From a checkpoint of a small mixture-of-experts model trained on Wikipedia.
Size: 14 layers, vocabulary 28680, 130M parameters.
Below are experts of layer 3 (counted from 0) of a mixture-of-experts language model. Rows are named gate (a neuron's input weights, with its number), up (a neuron's input weights, with its number) and show model dimensions 352-383. Each number is 128 + 32 x the weight over its row's rms, rounded and kept within 0 to 255. Numbers have three digits each.
Before each expert's rows: a language model's description of what the expert responds to; "comes after" lists some tokens at least twice as common just before its tokens as in all text. This comes from a sample of Wikipedia text that the model never trained on. Tokens count by the router's weight.

# expert 46
Description: Article "the". The word "the" after prepositions like of, in, to, before proper names and ordinals, e.g. of the Wisconsin State Assembly.
comes after: "of ", "in ", "\n", "to ", "at ", "for "
gate0:144140108122143146147113172131116184145128118095105105018148113148113077129136111142103122144135
up0:144162079139117102100198124165124119170170095079125105074112111140104158118149131195115161156183
gate1:117067144088088132126103103160095140148171107128190128103078138153111103129162154200117156137121
up1:092104051134129180145130158115117085098116101102075164106079146122070143099142054122145089146144
gate2:136148123112092158150125110134108104187139152059032168144128153098166192180127127162103138151109
up2:109163127168174153064112093093077086114181083131151135110102107172147147149097179135197149100089
gate3:152171108111120139111096103148096138175131185120073120101057141131103107069124093138153098123090
up3:089162152123169114152118109110125105117109154124183168115119120137162122161104146128134147171133
gate4:173110117159169148096155145185123109110149127084150137143138079117146135151158125117164136094157
up4:112115119092091146150144179142111165136212141094138144090065127218079098149151142124127122156166
gate5:123128090091136055084123102160139070085163162177074136143101097146121076161126118143117115129113
up5:129136121113130153091152174168222085143103134070111143101094119161119116122191169148137084168173
gate6:104162141099103103124155098117088080130100198103117132103118137135145119163122105141121051177115
up6:121131070136101098138130138135170097116152080135172165145078102118210129119141193133137177162151
gate7:147170029137101066047142123171125120152137144058153182101106130180116116127167138132122098122164
up7:084110085119130123161158122126173188177073103168098140144108098120221130128119091149147135120114
gate8:117093101121120119197169184151156128082065114140088169099126166123087114158165129084125138072203
up8:155115147129121144132121137180101126190109139146132113120160116129143084048154124150114072157165
gate9:151145142072060101108172143127121136092149121044127177069097112166142131132125092138136108138133
up9:141135074109125147117103146136065117164062139152126122179135171116156142131173092124118057084168
gate10:140130091105118138144102138155140112130095125135136151093127083145129116095145167157126116084137
up10:109150125119151101086173129108124169155140098105116165155121122169171136151146106101145093118161
gate11:127133080112120141089090046169185229126142153104151152125082136126136173142138137096118126126111
up11:129134089116127118119147169107144076128096184130111170128093154096118080178142143189100121134163
gate12:164139102107154099137209164207136183110144179096052212175032123187195102178187126098123155128109
up12:122146062116173125060060097078139155162109075177131157081143138101157106122123088108139105110155

# expert 52
Description: Table cells and infobox fields. Table pipes before numbers and infobox field names at line start, especially "Part" in "Part of:" battle entries, plus Born, Died.
comes after: " ", ". ", "- ", "0 ", "1 ", "of "
gate0:139090160128144137107097087119142089137065188139126134104070144189113089108190108072115099115180
up0:157146141117063115182145200160154205069188147117076187144182150059100118152113126122136067106118
gate1:136158086105121141161130186075126117122094079157089156090082145115086069035083109156114133131123
up1:165124083134091093181133133121136167146101061197041156151131147102099123051107074090107134117137
gate2:119088126096090142100148111103171130101068089154142109091114154143071056161135139161152109092139
up2:083133140142169112096128125099146196188111104125125108054107100162051121173112108139164127127074
gate3:102100142101176145124160089170073106109100112148077171077153132133049129149162140127131123096141
up3:095125200115143106138099156142129106119095101110087149150162155172059116125112131100124089119105
gate4:120141179138091160197116140074151118088166114182144095107173121143031134138131140137116122149140
up4:046129163141148028095147156099113096155121135169109136127159125091115183179168092122101099132186
gate5:098149116112097125120172113138145111094110107099164183076140152137117123104149101156174139109140
up5:143140118079173096135114127133124130124042123136135108193120108129136057121108097134146145138112
gate6:119125122154133172124122144153148114161073101089135124134158098169080121114159031131176118071127
up6:092125108131143113144128097134091144121105112129060133112070152138050135125127103085135099128166
gate7:144111179093172136160145141080168114094151091146144115124130091130091108153157121140124111120107
up7:071123171159126112104153138153093112148085114156130163117194081098101113157087202128141145128161
gate8:109138102119119094099136104095122167145138154097150185140045136152109126163131091161183208105149
up8:176185194138111128156160136181186109110146160170162095163181126136146141143185149119155064119130
gate9:121141097138092099132122113152062141127145195131091141168089131132113143125117043141125137109151
up9:144118064144085124161137133126091095095152137157074130069098125119138167091110174127103082110114
gate10:140122146101111191138144133192130213119149130172063122134114112165098128105130077063121156125113
up10:093157106121135151070122136124097080118132127111092140044130080113059110176138089078127127145154
gate11:128155112112116188136117144146159148122159121145094133155083162157171105175104103108129167093134
up11:123116120127132146163147176111131187121167149126134195132124096161166154129169103125138110132134
gate12:094087108118136097111130121195128173161115142143211161206157217148120166119136079131168123131174
up12:148146143125128076118154175152200188106159096140155103115081147139133106135112126159100153120182

# expert 34
Description: Sentence-ending periods. Periods and other sentence-ending punctuation followed by a space or paragraph break, just before a new sentence starting The, In, He.
comes after: ".", "==", "===", "No", ").", "S"
gate0:085053106115098125139100099088125255164132143171104098137159163139143128082123159150121104120112
up0:193112116106149145122109100112129135075157145124055097114149099143099122098148117101119111064141
gate1:123120101124108087099124122126125139147220158119133162176141110106134160114129128124091088118104
up1:071141143119133121111144147131165109152077169183123079120156118127092118070110140118084102170127
gate2:149112105084148172087131153129153102115137160123161129176123136135085113159156112144118100140136
up2:150160133098143123163153132103093109199116156088176081159103162127135162113152219127150113099094
gate3:191140196108099143132170109117159129139129134144092124121159129160097094094115175159088086144096
up3:166139063102143134131150078109118085114100124133120085093167131130200142141133180128124086101110
gate4:110125093110125149129131156144138089162093172165123122148105148144119165125141141117109121145121
up4:087175156139134111129080111173097126134127117132097119110079134119132179129172134128132108130169
gate5:107138086139125145133124097097175119170071117200172113131129167159089128117124143105109179091109
up5:105119072131102094094102120171122120152177113101150153080082193147113156127127111110148116118124
gate6:137151073165116068111122147172168121180018168090067135134117118133070085125131126112130152112131
up6:086111191098097122129147108162128094142149163104129113169125096165230105127117164104127130089129
gate7:102186173112101124201121149150121184124176133135180141158132122116149084115122098134107153120152
up7:135116184162121163165084104121103142122140126093126101136166098090067110139112125146140177069168
gate8:121127090100130164124137107156157107161149161155129054121091144136155167089157132112092119068118
up8:087125086108111166120118126109158157151194162104166103218154148092128159133127137145104133104126
gate9:129208071167161146143116110138060149136064146068179137136142118111178127108118168081120123107165
up9:170074208141120130109142137130127118080113132149100151187146129159100188048129214111146109127133
gate10:074159156129115081121135131099186127177164148131070133146131121093152181000140044131140149056164
up10:123139115104132135152164125120104173166214070158141156085113152127104162099113143124122152060146
gate11:125129183087134108169135127118107132086130088140132110186151095124130124084125125140108112116128
up11:122089107135106140046111153185094106080070127182116122153134118135146103143152117182128150156140
gate12:126187088149147159119095114156079046112067108116186127082112123089097109078137139123135116089082
up12:092081109133133118134115136162153118172154131125120140103159084147125086071092085127074137165125

# expert 29
Description: Group and office nouns. Head nouns for groups, organizations and official roles after the or a, such as party, team, people, minister, president, company.
comes after: "the ", "The ", "a ", "s ", "American ", "his "
gate0:139154179148135076120149072136073140131141091121163135089190126147041126196135184151127145108158
up0:138115140153136147112151115156124159132121142117181127090165118149121170087077077130139121113101
gate1:155151071122112075083114107114100155150149150105153099114106130096133154142127177081083120125136
up1:162071127100114119123126152101098156119199097179174165108130138118064123106123123122142148154127
gate2:128128132113103178166142144139158178092113132084094134077155136144020082067138174098180147089115
up2:132110098137141134097114101117220094172029125134103198103107141175059100110176127154123115133126
gate3:107105093173080126109133133132123166148085157125133104104127145142154136114107172060094148063156
up3:120084098100104119134136076123142083134239108125102150111106124100098097126119174164132119119127
gate4:145089143083150192183132135085118137116208126153131094092123141154085121098098112127161132102090
up4:124181086097113166145097189152124089052201116133088151137117088127112135161163169123174112054080
gate5:138039072088137099088085135118105163134090154133169093160150139136139151189134141128151118182087
up5:144119130097152092119112158149159205175129071181062110018105129123147103100089111137109164148124
gate6:139073088103108152118155108156123048051219137093124058117143113154120085161150125149094192137079
up6:160096133118129160140092165165154195137122091130136148106116129095174156179117114138169105116129
gate7:148094065125085134115120115099125222138126121147181148108143141141187115046139143115112116111177
up7:114132152166148150150100144092105138114118089195079195111143126115134119148120099149169085121107
gate8:112105103101097140104083122058133212153109082135167159054095127127093132114168124137136156169115
up8:078158066149128129136159144093092134125054149101119148077124053096153137134089102109076076125090
gate9:133090122116112126105143119173163126182109162109108184109099128083068146079151133147118111209145
up9:119124098135166068091168137154047137097195112120177130154149160138172070098108171127176106138107
gate10:096129044149125178089158135110182110148242124092092121071114124119081128113167198086114153088129
up10:103113061127126094088113154146070090127073106195100111123195126153104151094124144143126107148121
gate11:022087108100142162092133138157128081127095132086189158139111151120122109151108141151148117153141
up11:116124154121167110125129156090105091186148144096155119093127122146015099130187165129136115063146
gate12:149145151088127149064149147123157070094121063128145127141120102129104159096103071180126146140171
up12:169133156163160112033163120114082118106192147096104131181109170122096146172109153136074141063080

# expert 62
Description: Possessives and determiners. Possessive pronouns and articles before nouns, such as his death, her body, its popularity, plus closing brackets and Scientific classification.
comes after: "of ", "'", "in ", "to ", "at ", "for "
gate0:138111155135130085091123116091115125133197098071159124132106101144093113218147136098109100082136
up0:125123125121130071139168102102080141096190136089096155122113105134163107043157174108110137092139
gate1:133093132118138086132115114138120141105090117036109185113130134129111138154116162156120143117098
up1:080182136053117105124110119181117122092199130170131184195126158117153088175128057105150117119169
gate2:136180129094131118068153152190154133148097151133071132155103180136088115164137128140177105096148
up2:171103073078135140153136142073136169144086137142090121156132095113087144113094098126115134106139
gate3:181114108174119143074147154144087143111164172121066116036157126128162105228125195128146140124109
up3:122155172132186183098120126082061130118113118196137134118141114065099141107149093180178127195136
gate4:110113065126137151093103072121148121139163149109120153073143106117096138125074066154115080119158
up4:120103097134136091102088150095145089114074041087092134123118123155161144154121128137161110140142
gate5:063101126128104090120113196069101077123200112204158097136100126127155103150175174159122094107156
up5:078113103143113133144112089111201137116180140085079179168125089148153118133165138142112091095103
gate6:117162156195147129101138154141107108078225124122143137055095122102107078134106193086079140085115
up6:145122132164138074127097099146135099154193130157132151125098093144132143139135077114091105142123
gate7:123083157137192104161117135128139147098070151149076158097083115138078159153124120148076127204140
up7:162167120160098198085157132143119127096118154101191134149117142101190130066138120117127127106142
gate8:127094131115142117082132114118111101139094125103050175075124156137087121180153156104108091115124
up8:123103082127115157116126181112110148127167125164130075163113130142172130120131123141090150096113
gate9:016123116149153112074137117125156088098156102122164135155138148142106077121084089146102099133119
up9:134137151128110149089114129140158157121140154146082137079131099121173116171159147140146148126118
gate10:113077148096119162118125173143135080073160145106108105182181119153210097091087064121146144108151
up10:097114085188166103129112100109066098144195125135129063079087126146123121147205158146138098134098
gate11:117097127154121194122095096129133129170080129167093148078118174107076126135140139151105137092144
up11:118154113150095107093117156157138094110084144141071111197063138120067154176173150100083140124135
gate12:143163168056137127076136101103128151132051078098142148096102135150108111191117116108109125123161
up12:052109065108126130113136179094098149125119140155120152152111107113089105133160124095165110121145

# expert 37
Description: Digits and office/service. Single digits ending years and numbers (201'5', 3:29), and nouns like office, service, power, War after terms like post or statewide.
comes after: "201", "200", "199", "202", "| ", "198"
gate0:119081084145158125144106174075066176145165125143168145137107124127047129120116102136164062172135
up0:211095145174163173180125103166184100132083146106098110091136130100158118172099141117164135094088
gate1:161171149119132182110131086172070111206143116185128052132130138142116097095115125077145125149139
up1:127091101134146143122169123068151154110199083177078162101149108120073107096192146095153115114123
gate2:187195111122144129106133171162176134100161114117156144170037072139073149183071157115089138149111
up2:090100098138096100136106133123092137158241146158162101143148151142137102128186110106095109137149
gate3:103127097154142073176148130158151190133051191185115102113095183157048154100148141119167080120130
up3:088165127167132156156159146152168179105121125136085146062098170126126096089155158092107035139139
gate4:084095043091139069112166107090076174105070075125120102161121152132122105153145102092124129085167
up4:151167102150122135132099101088096126139160157178146168133070101120106130077128112104111160136108
gate5:117055050116157111146107088112124114121178113126127190061109105142198119144170117102109084115137
up5:122124160148140074157102160148167112123146087147049127150152142123207116156136183168138116125149
gate6:106133160152106133099167136187156118123156162105145155196138132155133145070092155127163086172129
up6:135139031068137164089117130145112118115105138144071077089134127102049139168150121089119097126138
gate7:067135151112121095114127123108119168130091138145133095117078143130146151157198040122147158109126
up7:116113120112126062156158116195145108152092184133089176205104111124199137100119094140158112154128
gate8:142072093134106112120096178178126117117133130171123108184095134162135087104129193109083147158177
up8:148140093157127163131195130099148130172143114105151179079097084116098126135103115111173135143141
gate9:121129154183140116142098098134149152162184115172200121062110142090107131079074130155192124103198
up9:103147128059158139096097172183132080105141139122109149130090146107064120185130160125083127109179
gate10:117106108101150090134119087100113046123126071114181115082115131122197112101198155108138112147102
up10:123112088103098098116129146124127110125105163106119166149114116119024139176126107125162198104115
gate11:150126152148125134082101163163150128145057116161136127128100100158063101105157139132126092164205
up11:133130106119156164084096097159100079122140185078097114156094111149188147167169108107091125159083
gate12:102176151106095122141151135126128134164105117187116144076123082142162130128124104110119106109093
up12:209132156109125141091107150200152123140185119118104141113158131119117134168165127117097117084141

# expert 26
Description: Capital-letter word starts. Single capital letters or short first pieces starting names and words in lists, tables and cast credits, such as G in Gauguin, Sub.
comes after: "| ", "- ", ": ", "(", "; ", "=="
gate0:148144159145166130152136155189113117080125140121141147158139157183182118164153124117103188142139
up0:152133163153154174134114112152112092130109120160139127150188139138041115149120156142096124115090
gate1:093122129150117140074126156117114109138087192189132162156138134116115114110107143128102114093118
up1:138081201161113109155144124139154164137211156134129176163134130135156158114142130153119125152175
gate2:196149175134162082145142141143063087124156094156106119117121141114050158099122123102109106109126
up2:107095058099152127095149096122098119073091000103114100132084080092126131105066122113140149084115
gate3:116100088126133159149120160111138212134061093131154127198141183140167153129124065124160162109139
up3:156160115149098114090091127108137080151099137067105160122113077153062115150160135120111091121086
gate4:101175138119113135067110123110116134132139199134177152193139138140131110082159116116119079130150
up4:163126144190151138132139148151139083145128061102195132220103163129125153153072121126159131125178
gate5:125107063125117128146123117138082032131134117138077139133128141130102146186190133104092116164090
up5:189100195156152096122136122088120172181173155151191176183116131078122111137114075160158095096137
gate6:055134108125076110147148146142141147178164108086099118102052073148146169170148114121131142083128
up6:167084101152156130178135135132104122075148119119087154161096099135088115207137080057132137125163
gate7:112165136117118146100103117220255193128112136152165176156149139141115141052157126121111103113097
up7:160158104159151143148134150090102078103120083195169128113057164188111149144151101120128113106138
gate8:120156164138137070207147116086169063117155146103092169138067132076064109112131190116128146169144
up8:182176157124106144085146131096151141151125133162122140164110134139007082149192192140060141145182
gate9:199111132211132123075147107109140122113116130119125114107140119131193171153128097139096117183133
up9:114117050104133120166156192121132122146101115142112120164188108132102121153129186094109171101126
gate10:103085064077106123051123156177110130228194120134104146161108162144118125075139067147144102109139
up10:133127095137153114133136177125150145115129119152169152107131132108170129152094120137121180127153
gate11:075170158126138125182135148102123136088108093177125104156142165097147108105151131071194083131151
up11:155132080115167086118107106112079065115103161135161164185134094111141106132153183163105107126130
gate12:172153100118138072143151133143158150108129140165118129146120152138073186059122180128126095129165
up12:115179090136114094120161159135099160128116122136141109076116125144080160137143169151062126120133

# expert 27
Description: Years and occupations. Year prefixes like 201, 199, 198 after parentheses or "in", and occupation words ending descriptions, such as designer, filmmaker, politician, singer.
comes after: "(", ", ", "in ", "–", "In ", "born "
gate0:141151123131138120053137130124108108140103176164145098135097171154154152076092062142166100139165
up0:102094139109111109185140159121118102115125086067155088223109118153070137111090120067137085117162
gate1:134099071126112081156097153172142068107130167151108153141159152118125148117169183164078125090107
up1:159143128145134124159163148120045188117078106163127180107137159105142055161111170117141091148209
gate2:175160141110082111071111173041145166092095137065155103128140141150040147181130105157142058124133
up2:115132097078153144181110137177156128164112185164099145166152143155191088116114101057066147093151
gate3:145097231106137102181105131141125106154117142088083125080151144188132106114177143111097102151104
up3:088148117093137123119160159137142149190148155154133107139080105167024140044109125140141131104098
gate4:120117097123114172142156080144066128135173128083075193163151149136141116143119108080106127159139
up4:093141120138120173153100192086077128120153170140078094140092132147064092139092162142103120143126
gate5:101091066142133133114119123116101141142149138171117090091152104145177109051126053136097187090160
up5:083098178136133127147133060130139168120133123117157095145101110116128126137122097147119100109172
gate6:127152083142123149130150126145163155153062159115126147068181164186103133118154075108082131131158
up6:149147116119138137115092143082155048128061057048154078103088107108059141214117183133093075151098
gate7:180144131113156143161181079166061098142137143108120118145126117157131098134142125080128101173120
up7:086150139106169084101129155113194076099157129098102185148181085086013134105137124181112157110064
gate8:108111148099134124150127118121158091132082121087115185126124117146103140131091163155120128121076
up8:090139098155104140067092096158191195128166140090113105109132143180143154066094078160094200115134
gate9:128149126132121095090141079149148071137081122169138181051158125114115085088140109147107142152109
up9:134113147116132155146156136164162187165166121082070136119096117112125146141097140149129161094099
gate10:090145107122081083120106137167116186117196113048089128146062111101131112071118156096143090123169
up10:114140109070100142172140083095157118130103109113128100119169174129066079147150162085098088185121
gate11:061117114152150148116080138116152108148103141153109151145142149133109149132168159141133184189152
up11:150124161129140138171176155142141207116153129076100112104161129119119117137151050099126110140157
gate12:089088148095163143101136093118116098145081113166056164118086156059190077097164126150145119102103
up12:113143119114158137126145117106100197165071134096139160120115165132183097159105090109104069167148

# expert 18
Description: Year prefixes and dashes. First three digits of years like 201, 199, 195 before the final digit, and en dashes in score or date ranges such as 7–6, June 21–23.
comes after: "(", "–", "in ", ", ", ".", "In "
gate0:072122111141124121157169112097134137135200162166202166043144125148076085124177106170154116139139
up0:139151098079104088101132132121140074163085160148095190119173098151188089118178129101149129102076
gate1:082112106119120117093125154152154145102094177076100136173136148101170102079154137119110149124154
up1:135174169149149159159151158109139196115153078095188170128100115134125097186096119147119106111146
gate2:188132125127133126121126122202178118059151103083120184132132092115060162132130094158088134181147
up2:197119109141144144124131109122146117110189157128152138120133107138104145143140127108116099075141
gate3:119118113101110103112077166131165155121085164144109169245149106100114098168095141148119111105123
up3:192134148171112109126114134115191139127129155118183167110082156075188142115148079122080148133127
gate4:172147159118141141149109172143129146102075169101109151179112111130071132217129111120157200128125
up4:099138056105150118136137169126122122155154176093097126109224132156201165146120105083113140114099
gate5:154120078132087150107137126103077046130050155184102108094157088129014145091098176133144164063107
up5:152115085115125117126127119169112102115106171161163130173118146103079140119146115087149175157126
gate6:169142207135048125122133130160114172132189139112071152117182117098148100098150092124075115109086
up6:073144117068129154152132135112147135116116116088075143138109109174022137169152167138121114092105
gate7:073104155090117122077126164138189156130161070099134111116074135131148126108125104126136140116111
up7:101090192122130147142094181086119062115146172175102119131135132116108109107093154123115118096101
gate8:150109099129165130089121117116081107068087187133090106079154148168069125104121164143117131180147
up8:164158152142147158128097128144081090150128146164142174133132151095143132163138024131136178076180
gate9:095149103157092108116119086166106108144154149122159148185126122150116119095142124132158117143097
up9:202084118115116165110121121175154122095255139083146180162104135085133096107087130107128147100148
gate10:139082179117132131158132133147135090156142176086118115127172095158136076131113110092103144126085
up10:155042074079108128156157130108107137133149135159156165025124178118070106057155101067076131124106
gate11:104110120089125150099116080164136099143190132206140112108098133122093123116139130114152158129150
up11:112073146130116137097147103118117124113082100094130088176097124136117091082141127093167129110167
gate12:147141134168113100118129183160173137114144084169048163126161127119191132089139208147089104134117
up12:139103144130137129101142147100170096146172171148104128125092145121068113134126199117106135128151

# expert 36
Description: Articles and heading starts. The articles the, The, a, an after prepositions, and the opening "= " of article titles; also the piece "ological" in Meteorological.
comes after: "of ", "in ", "\n\n", ". ", "for ", "to "
gate0:109157165138128156161108127097159113126056095139087134112131117121000128127128111115113131153143
up0:127111068114140174130123126113140142138093099111136196140132099099150180171132129145147113108147
gate1:147171125113153110162111162160158166106214136175145130215119147146123122108112117123158088135156
up1:114148135120176106167120141057105216142087092160168146067101113164081113136125130089131157086165
gate2:152141184099080090147144145178160109125157189118124121156090148132175111130103146103067128167111
up2:103103115137124125066096113074094173128097161180147124069113128089150138153127146113103133170153
gate3:189161098150157162122143090144112112095112104065169153154092070115154110078130132099088097137093
up3:147092102088130158122132075150092123159138100112090115148159092087127084148097124114153150157131
gate4:082139088111153146107090128129107144133128097144092163062111158146084128164085087108098111117141
up4:083075119155108122162146138162140088140185121140132110203144158099204171177096105176158148147145
gate5:150100094113132108129100165107101179094221150049082141134132105132117093120127090144169118054185
up5:122147099158109148078157131130070126147187112144134142078131109165068111076131132124107082179097
gate6:139120181114132137118106087085087131168123101145196134125105146101079106117133106148149122054158
up6:196151150119105108138172079139155163168196108139150104155138120150073114155128159133164129094156
gate7:161128108067128158160112143161172059099201125186157099215141117099153110142150149080101110170131
up7:165099133168097129161122153169131159119119118146188206078119128117127142167110096106148143121171
gate8:087114141125141121136120150055083166116125120148147162119104076123143084106142109101112141095102
up8:144174186105106103155130101109127197125158179086208135130123131123127122117028111112114113126126
gate9:139139158078130156199121139146093110072190064159077122086143140107083122133166107125186109097158
up9:070122106099125127143108170133157100118127046130140158141147095152033156166125156127111076069100
gate10:126145074112147111098125117115134167084086133098120125193081085130083124131206093128110136078134
up10:193137134135163103046123108111104177173095166162099178151105169191071149134116080063090142148132
gate11:202163161167119135128196095148129111112131107102106160140143085138103130097080019132156127110109
up11:114140096117130164088096147141159088172111078128130168081155107158142143122078093122126120112112
gate12:082137221147106154071125130194152107171143066089107160148138147087074093100132181111120151163140
up12:141166125127125145143095167194161183166135129139156139118151122115152155191105185131079177111173

# expert 48
Description: Medal and election headers. Table header words in infobox results such as Medal record, Gold, Votes, Result, ±%, plus assorted mid-word fragments like dis, chos.
comes after: "| ", "- ", "\n\n", "is ", "List ", "did "
gate0:112165146072141125132122151121122099095199144131138124091126158130026124135143145088137100112105
up0:151144060133084109135126136087158107094112127160135179151171143115081134145144159145137124117125
gate1:218142076134140045159126183093118177103140131140145141131128150148141131179143196116131150136141
up1:120160128122139129143102112184118095153125143139110138099115143154129141149125113155108116145126
gate2:192120139145146138163157098129185099103121109187084127095099153115050149126164174123101099165096
up2:114123093164076126113139170123119102146147124179104182105156125130111172125155215137088159131142
gate3:151090137121115129156119089112126121138142135143090126141143104128130141182133200121165119153111
up3:112106063177085064103125103154126180127204099152112129091122150119174185103148119160102121104153
gate4:176127077097112069123148143172107100148165109114089153144140113154103069111111052123148113149124
up4:070149090110109153102064138147142149143067140159130131125095154160123125159096134130126126106127
gate5:126142175126149114057079132154133171168114113091119110156098138139136125127125130129142121084135
up5:095161161153113144107121139134131110126118130094147073126099121142185139109130199104121112112165
gate6:120141097076137120109136154137128085100171113095097125151113148144091095154148174133092134102136
up6:104132105162152095180125154100075091171105143145119172056123122095077171100181096103121099186133
gate7:166112096091118118115141114097112194120091168145144141163086148118084133167116101109104170118070
up7:151155072117122138135123135118120111151058134127109095141090147163023150121133105078090160164144
gate8:095098139167133146110126132127125115205112119172116133137137131076132167101141177121062127171133
up8:132167093106132080118096148107125206159137095200185142129113174133094124094120069109145124150154
gate9:158116115124120175155124113152101146138114105156144134150152139143035137123162146108142049108134
up9:089178115136150168156133160108164115094134126158081105054132131112102098096094148108110130096145
gate10:091155115077116179100142144100152123091065133139143066160123112090118149127109088122109166074117
up10:118108152132126140082194139158145136142095164106092144194132122170110097084149128145092147078119
gate11:140100140116150085136098113142104081130253160175112152143126144169094116175120155115115110082150
up11:177165107104161148120135186095201067136129100143161136146105156168112116139138161121129153083124
gate12:082126201091146105143146122118103106126111191089071155100141140140155135173091154148134084159125
up12:146160100119118107102142163198173138138103091127196150200107139127076148115162096090132119106117

# expert 21
Description: Table cell pipes. Nearly all line-initial or separator pipe characters in Markdown tables (squads, election results, climate data), plus heading equals signs.
comes after: "\n", ") ", " ", "1 ", "2 ", "3 "
gate0:097154126131164136132112145120161107100049130130106126165140109139121078165122151132142114072094
up0:176110126111130111060110141091033131118135090116103133111116133141117121090124069138092121121118
gate1:072146148103100120077145137161109094155249172139133126179105135157214088129144103121129091129161
up1:135116103116133184155152121136123080137146099125125157124137122112062093071119062159116137120089
gate2:117165091095136101126153093165109194120225094245152120062115166099088157153108096127147091141115
up2:123128085147114106130099140158153123140132136138068111166159203135123156102171154122145118132122
gate3:119127088135150109179124158131134118089162101167170128178088159081108114164116104099149126106158
up3:086093112131116207137131159126157164160098114221125114205123136133129142103123138110167054154185
gate4:106125132131134131173097078099132112156106151067077119054126133132088170118103169140126118172124
up4:130060169111139141168118116068099093136157145179173168128146138124085128178083119121180134115142
gate5:175105146140128165122107125112058175142095153122100153111099128071150174105126178128127105156115
up5:145103147176117053121087112104149176103121149112132185093119159146113142240096162149130123101144
gate6:144090117124107184136135150145134157161134100147103125207099190145109132185127111158157082097148
up6:171145182159116129138114159147125105097169131129115093094107163133151103092086162117131094164126
gate7:055090227165161114111113121190100155145183171113131136129091108108149126125125113138136133103132
up7:112113123176116068129117098130143205162158167110073160046122120136192125125099093100121144096118
gate8:084195094112135173135120144087154133143119197164058142091135104136199169147132100080150089127123
up8:149108114156107152113150128083137110056227177081123139178131150133146167180129177117127128131154
gate9:156108135135115071138113135138167138178123154097083107179178174114134134140129176109118142141126
up9:147135141116120113176150133140165136125140135131150139091155136118163155125152156109124121129126
gate10:146146131091095135164171145150206090080098151149035179121119143123144092107116199120112179184145
up10:115134101149120128155103103129065096182145149125104154115137150108058157105135157144100136097138
gate11:090138190163109146165143093096128086131119151229161093047088064182099103069094012098117128120128
up11:141127124175102094118142148096091137133173158150143138149097125136087087101117114114146153080132
gate12:146109041129153146121124120114136186135121139131141162110127178137139153191086158154157103169150
up12:145096135153140114135135150123093125151134176083172086157139132109104121144087108115123099109146